config.toml
num_hidden_layers = 8
hidden_size = 512
n_experts = 16
experts_per_token = 1
d_expert = 992
d_shared_expert = 0
hidden_act = "squared_leaky_relu"
moe_layers = [0, 2, 4, 6]
router_score = "softmax"
normalize_top_k = false
routed_scale = 4.0
balance_loss = 0.00615
balance_bias = false
init_std_router = 0.0251
lr_router = 0.000307
vocab_size = 36011
norm = "rmsnorm"
norm_eps = 1e-06
tie_word_embeddings = true
optimizer = "soap_variant"
learning_rate = 0.00753
batch_tokens = 131072
max_seq_len = 1024
train_tokens = 1736000000
max_steps = 13245
dataset = "wikipedia_en"
Below are experts of layer 2 (counted from 0) of a mixture-of-experts language model. Rows are named router (the router's row for the expert), up (a neuron's input weights, with its number) and show model dimensions 128-255. Each number is 128 + 32 x the weight over its row's rms, rounded and kept within 0 to 255. Numbers have three digits each.
After each expert's rows: a language model's description of what the expert responds to. This comes from a sample of Wikipedia text that the model never trained on.

# expert 5
router:099092122114124125134099169164118112184097117057119041165117129156092172139127099074162090134141159087117116147128119185086094161151186075137138120116204103088047131130148165152140130118125150122128126170113117137133119080156063155140114110184159100101086103133157139128103148095108085143072088170102117056154049114177129166185119123125169120111089138154140101095159112119155113109130
up2:159095146062089103112125050135117140111074142078086147107061077145094099095186089067137110146110142132162071122162054166140152091097130066171149147132158114033168131111175106135111143124096110137167149154112165120123048177188100134146145112125138092128068153140076178121054113135074055169102161145086167143091144110148227118136055141148135108096212128135098159166133066117068122156105
up3:134080175140166149109074124089162125096086113164129146116129173150096048119134138151080155041159130145144133190108108091114174143115138113130139156149165205146146160128104141077094104087131143170126130172100158181176061152151120139137084179132145127119121149111156137093126170134143194111192104091122089138106087148144171148062185143100143098065135063104107139167162149114117185106118
up4:118097132094138168118182134155143143075124189144145116112118132133136134117145128117145123096160132152115091180095161084093136107203142189109090178110143116093156127200132108132130142150165177091128125072146089159115118184141098147167126127141120066126125135097091149080111090181059110110079114136098136079103194159139123111103077113131115186158135141094109159142151089121211171098107
up5:153113114139184118112109064076154063095147119140142153148139131122106114103123149124127147188115121166192164120129136139109127135103086128129119163146121114139119120122138151183123193113117122116144151154137071125126109074144102090159099136169146098070130181155194081144083148126090105173104194149129130167170116219070134099180127082181121121103145204103098084100099097065105156108174
up6:128150144089076080155136131091100141191124141186156156127126143179144131125136134084148141131115183116199115185174087131104142091109130147111077126133185112120084151125126179161147197099147088122138097138158139184154118156150121056174085151080197137126129111149131126200134121171160175177135171146127136158166173147107181144168130127151109162170101113174131148087107088118093104167149
up7:113071140117156156126136117112117151095128150122124127139116108080087099124142108131184105148111164118127139100144157173142149139123153164116114096165164122152147086093109126170152151102129102157150134098098177142160129147124099144222194115143140155161138079080125133103174135150163115113138087133160197100124129133098165085128157088171149195160115134128116175157084138136091164114106
up8:106103116128088149152143101124136162142170132079128175068102114156131139162120095134191138161171170104119151152103123111118120103164129121163170115162076167140118130101144096091135098115135100146118098052068137131102144120167153101161149123107112120131157131128159145157087108202072093153032159105156146119121121120058153116148130156093128130109053127174163130147188150140145061111184
up9:137160139124100116107122124119115111180147059122178051087092158164126091060077159153149148048211095121161127101094149155145123147107136109182127095126110188114134108135134188138153146126152103101124101132139148136117124088097120135086132126181116117144133160126177159089115179137147096150115162134124130100118116128139124109144101094181146160159093159135147115132098131094137149110120
up10:120128110094146122093200143065087122171085106137153135196183107144215077096144120116124127147117055133097121119140103115078159152160149104118196191133157027168110119085164132150089156149189148093130114138129154121177141106131155118196106139136179160152133128128127117132120136149098154138146101110105106139130159155088048067057136069148175100126192129147106166142137129098110154177105
up11:179123117185104185194168124157074109128140113116120130095123166151113111174208105142096099148111140163188111081110133122157136097125166160100186111195121147158105128073101057147113138087091114124092198104151101119121111121078129055125087152116153124116142087170102105136122133120215193143151143142179065165011167151122180099180145176153110137146185113133123105146097145083175120108190
up12:127130094154123179105169145127126167107132141169116083140191093217150085106169149110122113151118135110092097156107099145139131144165138067185093165134130102114096162172137181162096083150152221103141143183160127130143118104131123136139120101092125120093082151144116125125058103160114167154133133195115094117095121182112166167078159159157094113116118146154138055153183084114159114132188
up13:173147186111110112132131162099105128126161132137099170094074126120139054160129080073108122156113103151118136150070175143160127128161064136112133187061104108123104144058169090130078148130171066151136100131129144134104115084114128105160108091161137123064099109174115108092071164135107118134162134182160122079109114130106170128089135139105174169133051132135156133135171205165130166141102
Relatives and Romance particles

# expert 13
router:124150130151111070095139106083117073069139113113174140120151186162178067126156146146157125055146108135165156156138089136156197154162158149111129146182164181081125134103110169111135113105148120206204123158147101058103126172115139122120142144142106116136122162147116137139102080146087120146102140134105106165094120159104077173123156131082149088150054125150115178185130108159097113157083
up2:119121106185134174129113129152149128187132129103141126138127126072143110113104199151106122136108093151076157138112126118183107146151153196123110155182153153124179110135158073098070141141086167135091129135149069080122136084136113104123122112114038141172142081156082062145127141132066157091069194158191119087167097044168137148114189115170168102126146183137179166115134110155115130207142
up3:193105125104163172106186131100103141111140156105111119090110099110149156083168086140106139112123118131083181146109140092118085161126155118156095068122143169132101217108151112106020174136110166137124108112102160155054148103099120172088158143101123106156109128151092139107123097130170120133110100184118114114185106094098091069038116095105101104137153106082137127143165121115108139198123
up4:145119091206163095044090131109110152120127154083131184122113136131151140133100137153196066148109130205104071177099140127126130123153119142109105113110150094095144136107170151166110117122142110087081217154165162101094137142115128107107104085188144217078136123094129199106083169154114120150142143192175084186148170077125073172075078154135112081101096088146112155129077141155104106117183
up5:145120171114143139201127157156096084141116126139165137125115117118142147087111128152152120209142074052203134112085132112127181163038126171161088211124131140140130173143085122162076117162095099173150142109169176067126132109155122132131134104133108170139057100091170149126114127125115071115149113126144126147135109178113141129123112178127120090129167132125152119168180133207144149135099
up6:112105149176119108073125136107158107088128114110126111149200112093117171156089132115127095140170156207142114141095078076083113127131136086136141170112105124092157133149175089082132140122119147147153160142169109134142144136047114103135080068115139134113159130117098042151137098132152135148104184120098095159135179166108124103168136084131134171162209136060076112165065134145110108050114
up7:121159163103090159171129134097071089103085172165110114152132139167132135144110126198161157098104185171160148127175088106069086088158104168115080128134138175142172139139157148133101192124101128136138075145106130102190128134135165152118132097170188117082132140111094146188127123092158121115163156189120103088085125140123135099161161152163142153188091074169155099115112129160116116104139
up8:125165116149097107114125099134096169117192138142097119108106112105132194171100119169182113134085114121107116160107160104095115129076148119108127122127185143102113086156113157125061146117116099115190107117092088118088128131130175130166190167132104041101136157082133140132135126156176158106140109142146138216192113104097171096147176116137092179169091064134138127105109168103122072117103
up9:131165111160105142124110081163123102118117131152140180146146086160068158160110128174081126124069109146174147088128082164141096114071196104119147122137176098069058136075185131124075136093196100119221161111065134125117113183160157098181100164134162137114152171123115041135109149175157126121103103118089142097122127159089105047094128119089157139076149114159133137147093137120152133129157
up10:104082138180057119090178174138134169148102095129105206144100164108093102173096099075124158101047126122131121117137188117120120173146139106122133120158104154172079094155098166102144079126166160117133110185099105123211057165151135152152114109094151078116129112092118172170115126141142080189100184139107111079132142102158079146146118074159154119113081117151149140156121153177084171091122
up11:165156139187098119146147147158125093188130111152109144120143136086136125153126124143192098075197042131151088120114144097102089151058167125045157116114140173139126113177074134146116133135146146130171078094134121108158129153134119166121114117161127110129097065086124100183035131107131121144169149153161082139121130115123098114150122097122116121161110155107100126139144131161094121158114
up12:160112118086112152188121148082100161161079170135091114138158072060171091096117134077136119111119121112098158135138138181189117113162130117140175167094179117121070095158151162094087129128084158162102121191174157152143150187121117134105158154100191121161171101152139122145145178139146113055125141151085084153153158171135125105119076160144071120167158116110121056141097119122125155151129
up13:128115083117037134151151123146166089111124124189140088136144100081145030136146062170135110073073100082113164127168142149133173099143124121136098055052112136119120153136129149140144157138101128091140115133103136120124133148105142074092157086113106102212127184135130149115130084157117131164154144158140097158102110085088106161113193127124130121107189145091216171132098130146164167179126
Mid-word name fragments

# expert 4
router:144157132140134101211109131077116099155072128150092156160099056142111165100092119100140156137144128172066107113161096077110151145135145118106145174128141146150169109176178092154128089136128117152088156126150086133132169131172085128126148137138140121169161184150113140115093158199143084098141157203155111145123129107123122117099165100118151122099150132070152193114088091137119128108093
up2:134135113147038161110121182142075096145150109152094100056122083148098107178135076124136199095119120117082100126193110079100129043137105101170111121092160044083102134126162132033134116128153181118156153119107189125197125126150122059142116034104143080153143059099104146155135170173168193127168112118163184154116094111149128133101112142139140153124084091131128114108149116163130175109133
up3:110101119129136152088099117153127197122127110073098121231124156167158136116193169190099089156190127186104111083154125173098139086131088195128178132116073074094129171115081111109145095142173135078074107101121136137126153116099122078096109052106131073151086095142141121080156170096128129184134156080150104093150109116126128153141201132118110143178091113139147131175123117107150057113148
up4:106108176140109115130154167106116127123142119132101164137126136158082145181098127164178138151148113153161141146127099140189160100101101077126135110130124152138148074100114101061044144138171062074063078105135108097107144130117052177136131150121189164093138167102145063167088131082112094067107102134125149171154146176133158185124171113135128066073131121086150145102179139134102158169128
up5:144140119161096116142130115157165118126147113149155155114136156078099161102115101169168109162082130154123110121094105079164101127132105059114125157136162126108055117090143185109076105120094107167177092158092126126097185146153166090096109124116113154152123117146122121164140123129196156142178117158160142181061123096115199123120131086127137054112096135080111137159133113096124128104105
up6:119087089115172149122122147173120133135111110121102120130139142116156095179108103118175108127151126126105072100085086133118146170099159136160124153066157121133102154085103138100122076073145099128093205226159113166175118133139164183147074063093162115097106133165116106071140121105095161130151139069126050141243104185058099143126150169168138094124129171152138132182136182068109090140171
up7:172096152086105159132082170144127177114161176117132145067161149146145167087132085112097136161117126144141144123198114139185129126133143118133112167179147074181065127067137104146125094105144106120147139038123134104157103131150150170125127120158126103126158094112132137075165174110116100166148165133176062188172115159108124085101125164173100107140128037148159101122085098119134101086096
up8:061127125144112088158195107169118070117126161135141181189158179149106104143142142124145117103115134086094140122157158162091145125071116107111106156136138147152105147109097121138100132109123106123066162093131141087129171153145160145106105147199077046116094131096109104135113133091077104160092117153121129146131149100088151153145106141163148132100125097129156116129106103159077096100096
up9:171153171169097093043134161146045105101090053092144116089143163124107128094146132108115106162092096142120137151126116130120181087112107156106117159064131136107093172079066105158056132153084150119143168094136129187098044081164167119102116127148145105110102159136115214081153104110180114143194110142127114116140111078150145127172159134143175156153142093107062100161150096143165173099111
up10:077179134147149107171170116113115137114107149139083162100137128119217086074101109126126129141153130088105121117088157144146163110098139160133138181088169133122093167188082146097071129192146131140197125094124137138150131120165156159103157165151177160201147191129083153115176083137131200097092110108144177109140155099075096169150156076097144182125133126064158072110140171149134108118136
up11:120120122116117093142102166090139105132159155096109144134159090176157149102087182171085172106106101083122116131122136131179052099116147091113123115123169107178119145121093162116111121136115168109108126133163104100113152181135158123138169109138142148195107131103110102125169099110106153123148118139134214125107178108148105112119116188146162149063116111182142122091076099136189134142068
up12:154110167051090142135096104121161121166164097117138125082132122073129196125078159061127143119146127171094164125114157130187040112119108158109143161143176142155127162170150118138168158160080123074100145065084096148129123157086120135176088158111090160144177100064088115128150083117102117125175161093159109121106129121132117172168124093124125060112087093119108100135120100111129172125119
up13:107193123164186156178090145092074098155114143107131138101123196102099117171153094095127126156120090089185137145113182113127113166161147116082184139094136167141156136129059085088144081137129142151162133164156111095099088152142085123118158102137121158162149115161116167097117093114133081113154164093145073114150112149120139094151116125155107150083144120099110097103119141090104168139096
Mid-word letter fragments

# expert 12
router:169122149157132115121124118071096122164110128143162083125112132121100056181170148058177134061124129139035124143130130124168131133157132167108130121125087130114181106141108126053143096073118011123109141099169102165162143082169159123121120101166125143078071162150104122129125124141132135123165199173089088131108159090113109156071125084132115115181104150087115151164137097136080122119135
up2:130119111149084115069133170120114120176096144134132166142096136124174099104122214102162069118109064116162126148123184175128150122148162122096167111125123167112112145136139109157172155112099154107110129168159110198098121164102173135116163120163134133115100131107166113047121083106071119173139005057172141107213133155133151146159114161137131146103197165123089151070178134151139135080097
up3:141131116138150071139103111051162057140136128145085130140110128144106122155103124179185128158171103140167071143141125100194085109151145133161179126131226101100097161125132106176100073133138103172160130066141090150130168127134145120099095155152163174143166125144156118120052158142137133156092132151147119122136094142139050125142111081172105164120144112168105124143133137136129098103106
up4:230136087131123102169088104195099090129192094125137095117058146107176137129142168108143150114098146115153160142127094136133151211143105142118169075122146093123179129139097178116114174109123078153160109098126093118094124078100148103119122107116135117103138137112149150129082098176181147146141088098176177110166089110120104178142144141118145184112188169117131136064162173156120185143113
up5:119103174075181169119126087080150140133125121169084127058133110109160119156138149119097136078118148088097120173147144100089130114169160131155097091138137087128123123094119079093170054196142188065196106118172117117111148094043122042127065168107097146136109138160132114162105097149135190141125116179146078114150028112165117115111042140081162081107125098084131155145161083090159157113114
up6:099117110124141141096143159090082152157117162136116131154143100078164152114124192096126151080131165046190152123105184139158141150137144099090207150153115183120149066120093139163181140157146107108154139118118143088099099117148103146093128108106127107142168131108118157151087103131133152150094145112074109132166149141136141116135088091079049095095166167137124102163113153084097116171165
up7:126186212124163101096066130132088172060194143100148193146132070154123137106148191109108109120160162174175131087162091147136099136144159082132139121129130098096123170138129077116180146182130156125178094128086137086165177157138139066128145143063123197072121157156156092119166110142183126122191074159155103179110113148133123108114095135132107046084156160115093130094117091160166153118088
up8:168155153076088108172111132162147151128068158104134111103070166154124101088178192087158123098116086172138136129155143088104109039181175123123173155091129084162083136075085125137160164151160104089103143171138151117184110169132154105120101176110127149112122165134156112155140124131099128177142098115150112115135104106085118124187125130090103108164120119113132137135135150111168153153146
up9:068148068117176136072078150115067210114109177081099089093111140174166184087090117110113077184124167145124090060075144158065142126129158138135134126106133067122111119127105094094198124133212095148169129141110084050103144148174191143136089170184125136114102120176092152097138139098091130176137111130137090120123113136108064099130132144117142126154056144114100116111122138149079187073078
up10:151095143105117127131084081149113141176194130126145074137165152134203060154108163084132172099101086108176165145125143139060069142139136133157101159072143148073130095158169083163126174127077103172125136147118073085145108148128129068133175087122069125130095089088143077111093102137143066153096064126165161198122148109128105113161169159132123080134153184107156150134163076144124104090166
up11:155193159082122193145089113086132187135076160076117140086143131145165176147110128128122157129086061141167093096126157139092123100149092107115137166150106132130149108120127119134124086195106105140159169158176167207128127152121140087122142084101096130109130112126121092194122186103111136084105142147135197097147106134106139145106153138158161170154141158172148090102103123122123137122096
up12:121100137131102137122159132124068096126117130178085207140111109150143155068088145153167175130103137152114078046129167121105162103198158165134051143184130161181213091105102130147182109070119151123098081136084133128103164147149150135157106221109171130126128156114102067145165142076144058111150123108113148104124146138097108104088073139095191115135158110142138132072099154105170041096079
up13:085133127100148113085120077156085144113095109141139150106158075095116134180117086190141159129152125124089162146112172177110152142156087069035107193136114123095101134021146093078102177068093115150115164120102116150103122104115157145136071120107118175160171119118023149140160115150089148198145138157085124115138064111144117169146160168058121127186130110105169124148131198172130079169107
Adjective and noun suffixes

# expert 0
router:148126101054109173139106124098104155122119144064122098140146098113076091110161143145146143133108152138133180141128126166158151127177106104169116074120119078125126143161171137094075159148172108117045141118054096137195125154105155131140106118164173166153129153132134111155144181113136091150125140151107015125163164101135148102116159148179144143132149115121116104113150191110134107083154
up2:122173120092153116130100161153150078181108158167127103127206135200156149115162109084118163111145129179082104135155153111129140088120090190098159122096164087073098151097089144161120147182152166124122100146087109121090131097147144041205129124138137132108083183132116120131070081145151084142138152179189143200118158155137158120174125116119148174083122073082098123066122123133125086114146
up3:170151120118108122128153159131117088136102124165072156174173132084145138151127078124147148145153127139122124182093127129141091136135122103163117158082138148114057134133172129145087154155173078163141139146072050172145025189131145149127136065107120129156161139108090130155162107149145121118155072132182081155156155139152089141102147074168083082102171140120099113147129144114120063119100
up4:104126166088042098145138149148130124160172134150122128124156136032093130117106153156100094123053143135157180141095132141126134147103122114145071150090161100136147173091113122164154137190149184157135135108141105124161104208145150134122094097106059089098113145133096144159112104081082100127152168103192136112103106134136112132118144126103063123138133168174209147105077136103151193189166
up5:174093151149124094151131105130094147136081130161162127153111156132109066113122093139157124111058123097136101103125149097156041130144140160115156037172168091181097156117137157101157171089133182103111194090123111179135155159120149220024104110090119124137099151139147093209065162125096095137100141125155115116161141144145150050124140063122096193123129096127134119117206080129188232152140
up6:082145136093160120134157098110088149181086032109147129115133123117134167109124058116088155116122154079118132088138131105122110144166127122120128127116105149103091106130146134154133133160123065122113143134105089165152171206160099137157138108073120140088129118140136093125131190164139135118152137072143068141080078122075145137148112126081113135109077103151130127153171095154153123190118
up7:169123146160113133041129140105136133151141115133097148105117090128111157082126110152131170121122103138125158095094185111152137133075146102095121138100103081150137118113147104184095129143145133148110130195133137163153118078115136098090091128153102075121113148120142107097100133139143162161152154140168173151130132077195113143085152120141058164166103167174128126121117121124065099230121
up8:150093091096162149168138172161147134175097154146111118030118130119140126043191120124095049112160172111171142098112134187083140097157146140193168159153096173138088131113158085124185146113135091144148138130127115208129163150145125090140156158120106106072096117140161114075127114177143152151127129104131129137127135183115098202130061094085153105109131116147074117156115141189103137135105
up9:144096085065155099097119120147101152160113182124059148095148115140153154127101156139095169145085183152071092100127147110091144117133092169121115104098169148155138165106133088118047167160154086117194166146118106141132125111142138045117157142090145162115163141133160129142114163148143110117069121148109179076145126129115070150132111127140134167149081133098126169140102111100115115182130
up10:134017139159155121131084130138165121152115132090154175127108078087142104146128111157145145148079171119080118103077167107137109081096091139187118126132090103075128194124157123150082067096094117149103104163165138105124142140164170124171120171157138141148144137135105101141152108097136092129083072134085164094119136052148148107105082181125106123125061157112067164105120095162148147133149
up11:135166127156170129143112085157135126179137158118090124096105115152112196184090135193116087094110123087158132121111130124166113117157154177153141115149116105097164150132113196097094090141161093127178122125146092183148192141159134147177111121132150093084143099150123060186118162136138127115111114133117102183059092105193115163179152155093166135113177157097107124104154156143151120069118
up12:161125083091134148175080136150100140095121188091173041083055101180129128098196067128135126142155108053153105146135089158047177224126097105172085128132192192179130166096108126146079144163120143181145090126142155158132186137070129116125170118117134112152159111155149104166094150087127164128125137154064160116164141195111100116134148099230096158148135162071157163130099145115180139137084
up13:127134130154108083137076134089136142184074108095167164160154169166124142050072158122122131115143108086164105136105116104147104114151130116131149153155132174161165163082133137147103099112094148102099083121068095114133115150135143138176142169143095112053118140166109138210152219095177137096138102137103113092128117098118087168102112163174102242119094157113105118115123153092103111116140
Connective prepositions, conjunctions

# expert 2
router:132110153180121097119152129172140067130111103145126137134105153099221125161093153114142094162131120150109157128128118144142080171164135139167077121154132079124101151151095141150129196138135103101176166100140178136153117071185111144185080125141197077131125159135140136146125121100093118097164133112145179155135152113147161144088074076076087135109120138159215102143149069105168161103174
up2:132120136165093113118097144082105185131158129146120099142153145071130128140144131142082090142144083139037110118081160126130168145093174171076123075112092107137138113067138199113099107094162160173128140037090104119123122122117152167064083101166140164142100125102107129137111158137088138078141102127124150089175085143114092045130150117137116132058150124142124105146128114127085163145160
up3:122085125141136142140106144142172148152136126163122072150121155149137113098104124110147113117121107104125148076145121137154134136102150142077060086129135117216111145195071140097079191082086122087191087094078102120134145116106138136120130155162130160074142058101131144074187132095151113142124202137055152139109113123102165107114190120153131145116106100117160179160143128120108139093115
up4:114099150120072104116151150055123155093105116130095088157090101147158100139167102057091133123101090106155070107129101134162136150107102118101147176132116114099052101142136131096196120075113093140141125105075104187149135092157133074094095095091129100129107132116133122148142102132167193156094084156178107108126103108119165145113098095067116163115159129108097175117156097123155103102074
up5:142177147149149120130117172132069074123162119157102116155174094137146158137084127105089185140132120094094145160154139115178160174096107186145085082134127087090139111062121169130134173156124180110195138102107140086145146128114088124077172161104110123099146145122122171121175153105186138147105141093086140127119140177174128188144084131091104117131097100137154095075125170107167147175126
up6:063075156141137152121152175104141135118134113144096077120109115080078133113088172168105091087075103070117141063126106112117138070135124114078089204132131117128131126149059105092127154148144092128158112131037102109137095155114138144102063126123103036122110206110089108090146169086173151133120096079099091141163102129187091170143180118128099128125197113185167157117077092151163158119135
up7:135122105187155112086167084179163191189123140069086143132066148132145089129177081124111095133114131101125205184135159109076102136162128189037110130106114167148107141115127084160112105128128111093110185134145085177100109103144122162129079175111196087124149099098103151110122146131138058146131147188156154119114146159180098133184032092064115125151044109145116135146151087105165150119112
up8:141126115175118098096135127123119105149113095138086090128163083139172133172120130184145146171102092125120121101109166166102065142095144145178126109100149153151149107125129145077139100090103169105109157177184135099138108092126148128121143154172145110114105137135129104151152101164153099166132141135140132176171158132124182105132145164126128166089177125198124099137096102088143152164161
up9:146109089126150131109112123111230105159115186112136092143102100086134116101127140075105134151126100142127135105149119113158162114114177092137157131112145119060141126109141146145104173171049146122184118087129158054170121045093112175174153104165160160123132147104095147155122129134124147176149160065043126151115153122190102113211163139105203186170129133175122102119073080186149132087156
up10:118119145088097089131114162094130114161166151124151141121142162109197098187161107148147119109112121140095163094127164095090159097124149154117108104106114119118132133175086088034145117114088139072150060110149166173134175117102104112121109131105149126099111070146134174103133186129100149144181052133124181152075112120125145106142091082149119119068090107139207066094095077109132082167134
up11:167090120131126105103184108225148134149127139167151133096104116121141132171158048132212153173170108063112122083121151144115127119156158187153093130155102049127103134117164131140076168136086054123142116150097143058148116137172154089151133179179154136130093127145149055107129080153115179159196096093151091168133128066116105105134111126085214162135070135156155193196140091155126133131075
up12:123118118093113143073160140108136148095048124139151157147117124150122140071086128130109116115164112095119139161176120079193115123105135144117138068127120145082070152126110153077125116174147117132148147159137144184204173187106139149142114135111111064133161117169132107106163142125150164156148158095126106117192093124130060149121148174084110150173091090099105176175140105162115102142081
up13:131141091175176117150185133119108131133116144059142147108127111168118133145117115147107107107108193074142105103090132135184088124195161181152124090142089095118117136117137125101160091107107163091107150120108130115173181110118078216121128113126098091150149097114152132120151101103178116148161085157142186203107142144200169116116142092109126076119103140174083105093140113152134118098236
Table pipes, parentheticals

# expert 14
router:089109151126144162095117111092124138109135129173102154101110142112149192069131140139113078052107107079144174170128123125025162142128175124072159080154068092163113117158063129129142101165088179156125085098095127118115107200162116096168182136131087134138135084130049122045105081106147124124120138114093091191179110177157153106132129138140068109156102141070148210193146156127151154116110
up2:115115101173069109152097127154128083157115160122096084130138107139140153062124144117157158142097165166177133148155137081095123139167114157137132121161122118141118119106115111162081167148147063094151154101137183201139179118104161133120106163139153154146154135116128137140152175121123182147124214161135143172151110099134093119116135128137131157148106112115163112104118120082117111122105
up3:186169120125122154104144163104138122122145145138125131119116117116120100136148183127057137146140083137173177136140161136136130092170085184090144130167146136098105137139079137175206123092092149142103153185164114091107111161159156160106201201179087099159165138123180112100140123124153110140111165067134118178109135107133134083148128160116101161122146123164124122130121129167107145161112
up4:087084081153136124130134126152147122133191168126130098119103167137135106133118161110153112095155064095128099101141106133123090162060091143124094123087122121105127049155137135121136127102120112143115102129160171140131099118143137133180079076150119106183078109144154165064095079193114138161100147136134131077081157141137132103122130124042087127138130104093124189150091179160072100128103
up5:167174074168113125138140127102158169106172119073119114172046111106110158073110105145107108118127086155089148131163127130086079134128121068133111098137077135129126195077107161082107133189162073107138114133139116118122110165152170079102150109138161136152125088121122105160136131150149181160193135110109106136026150137171130151157106173124158118121167190099142127165171169136094167097159
up6:164177175178096161125133082063125169095185164112148127146119228152091136114093146107094169099127045164137158143110160144120176158100135177145079165038143159089106095128131108122088164141108110112110040149125099120134134115105165072152105128060124149133129114140145102161126133068123098115149134100141164127090156178180089174135130166164129136149088155164123152111094184123105130138095
up7:147136134114127127112119168146119103082152127149158140135091097119116130150200111057085148113114184108137153120118116086145131190138121205082125174118177058165126122138110080093116117085180105083099158190127138211111106122108103145129153146146106131126149096100182124119070157093126123095118156137173110153065177090151112083128129164103138126135119081135170098113114062096161162109181
up8:122135167148173176169090136149176117126209152127065132122124140086115086137137117145168122116137024126150128140126174142151164103167106103114126132141164086169137122137080137084123179128083135161124141146145135111209106115130161139083180068143160087155133173091168139132091123118127116170113151132150118105105120171113096131151166124101160121202125134214115122058163183176099149135102
up9:132135152128135134109095198063154107151157161111163123118145120053177093096108163109135149136122121068101122093166134131065113107115130152103174116082113107155101189154134146114059094197140118089173172154159110136141085114139103162139119176170101163091181108119103125128150167106110138058172089157133171127188133150133125096144131065113201131170140145173091146134053148140134113123086
up10:130124146158114092108090138160145078136120121180143131131169124163169096081113143147090052140131120121163106161127130135150146121144134088127106114070127105149135132191100142139136103080131149105068128101114107078118131108149177160099101146169112146181128154165124184165151169125075071150181103092085132103136129153113130186127120112120085128099073077159107122174128159136130131121111
up11:086111218169131152078074160070127127139109113093142170113099176179162140090140125124160147128149196106115084155103095153091136119143131157118088122116141098143118069118165135141169185130139153089122111165132154129199174132155118115111195142150134138099119061100121190107106115130142132154142174041096173131172155093153183153104135159096106118114144121123070190073147091142151149121151
up12:172164160153083099132113185070176076119135149116127180098107097162164164111065132164111113133124074045141081130146129119115156085103142141092158153125155128091059141100088092113102152105199069110204164101126093152128120137099138119108141186101078170194126130140109150142154137027159130104164138152162141150097180085087083133104096167125126148151119116150109158114136117154115087122128
up13:125087120106133066179139140175146166060127120146108117110113108182098179117122107117124104120163073127103132110118146149100115193100159189113121096082072141138115137141140125122179119114124062121152180124134141084119140113101119127133108148107123189146124060138140138138078136130142098173159148120139131129070120141122111178092100120124135146112135194147112155097150150115183093101146
For and word-middle pieces

# expert 10
router:091190129099160114134123079166090148204142178113130184137095090097119188158101171179186176132093169099060161153125095127163135089118115182148164153143063091145192087160108082126101166130177096077115123102124160145083152097171143091141117108122104158093106177099173123125110157118142141122161092152126136089184135089162097127161117135141098122176128094097167091141150154120124127080146
up2:138083114154125131129106140142099117100162126105163146121144184142117168148175102128167102089157095160160123143128211065097114125198170139107133113153133123095108131163114103158128129119155169095147165113146123132057170108085096212139169070142129166124198147116127105092148106113088145114069108133132087052152116121135103119112152108105144085138172152136099115135172170105073158138146
up3:117160142142081130175160168090106129141116138104143178062144117145167107182167130105160102130140094180146096084094153056075136119097132059158176152167130128136107139120100156175041141120078093136112179145095126101107146108050215180199088111151142091171117162078126084144133133132114142159162102135097111170079125130156087109134145027164073103125171118107115166102152136134154187110186
up4:129118151080129132172130126159085100097170108099129213120080149111131085147093102148139174100102154170125114081058215115154096086040118187078097113225152122115126112130063093100187136107150132153053140144174136146141090166086170114094148166159137088116166110065126118085124124160121175072158111155111125127116153118164164127152105119105079163121140189125178141133107097059155135149152
up5:121091104149100136194205126143128169141109139163105111141148165145124105187127133169151120082145186128136138136126095195155038143107145120095195130141114115128107120120131126066112095122166094109088094130134134165111102150124087133108159137156118179182126126125166151111097136128178170137113167167180075142120116113109109169081071146117131094135125107161096142103077146127134187163138
up6:113195150154127128113158129132129105143167106114089140133147135108160123166121105193161122177088150142128140144143149156155121204130116142128077146198135093146158106124190108136135124164137143132127149162088128141192125113057117121065064186118138084131191084088150133152162152115208164180127099102075118078186131095102144087073132069145188122130126106099087124125085091131129141122149
up7:124110155098101103096104098142113209162136156086117056149122138115139143160117104177142192130165147173162113144096196135149134152065119119124074046164143131126173111116134175177092119140134176113110146156112141186141141085090131156092138197161100161160152157113136090180114098097094123183061166120155091134151161085133130091154094125151126097173119153131151104137107100089092113142114
up8:138102152134101111183099171121184095082194109108131101096131133111055122127103155128131153094126118118095141122126126141120048117142111124122096182150143120184144144120151080170129116140104152052084152083179115118166102073079076110112060087111078162090190143159144135172084114173164109111078115141098135116164119138119149128152131170080099187118161118112152125145102166087104077143143
up9:172151158145132083083153151119187085142086114076124126141127064161147149132165084098125118138063137126129115170128091116141126171149149121109078136171116103200157097091125098203129133105127187128136122126089142130164141161122151126164122106116138111114129094084064104140085111136099153146171115135083111156116191093106097079118112119143121138145131064065072154116083125076179132089166
up10:113158111154122117153076088134167149077084132132127172115145138141141058128139096131137147142240137100084131119117210119119102158135126082141138117160109145147114087108180174144114163132156151111147080098228141141104114147157140157134120118167103122191101147148154157141084164089131123118114046094098125197079141109146078158122079133116117159155127103133121091060136172108133113168110
up11:125165103122192114143088135133160062152134112081133131102116111052110147106158151125113121178118134129083213131176135180126153143069127103116117151128058181092185189133134127151111119125141134109161101113113146095085105069086087141126131157148076122102090134125200102136203136086133196124142111133138151104129192153106157176167096172105108133151081138096118128135141138106191180153106
up12:160146108125117128122142142164070187080112096165116136148115102153119133122113132146125160109153143132094149183138157101095148162085145141125094137161154155184132147159110106131081103156147102101093129081092085150107191161124137148118141121125135139167149163119153122096113141155124151205102096140110110149093124077098084126099182182177145178073096191114102133159139126085104071108134
up13:149128047138125100090072172168120169129166097126116102104153058134090173124131109124164119095213133178108172118159124086164131112053157180092124184147120160179093120154113114139100125125120142087124122114109114159152112058119095128154148102156157131130094152116160114069170121121141142134144096126147123142080116127084119100134148136094145077075124055133158177116101127161133171133105
Of and auxiliaries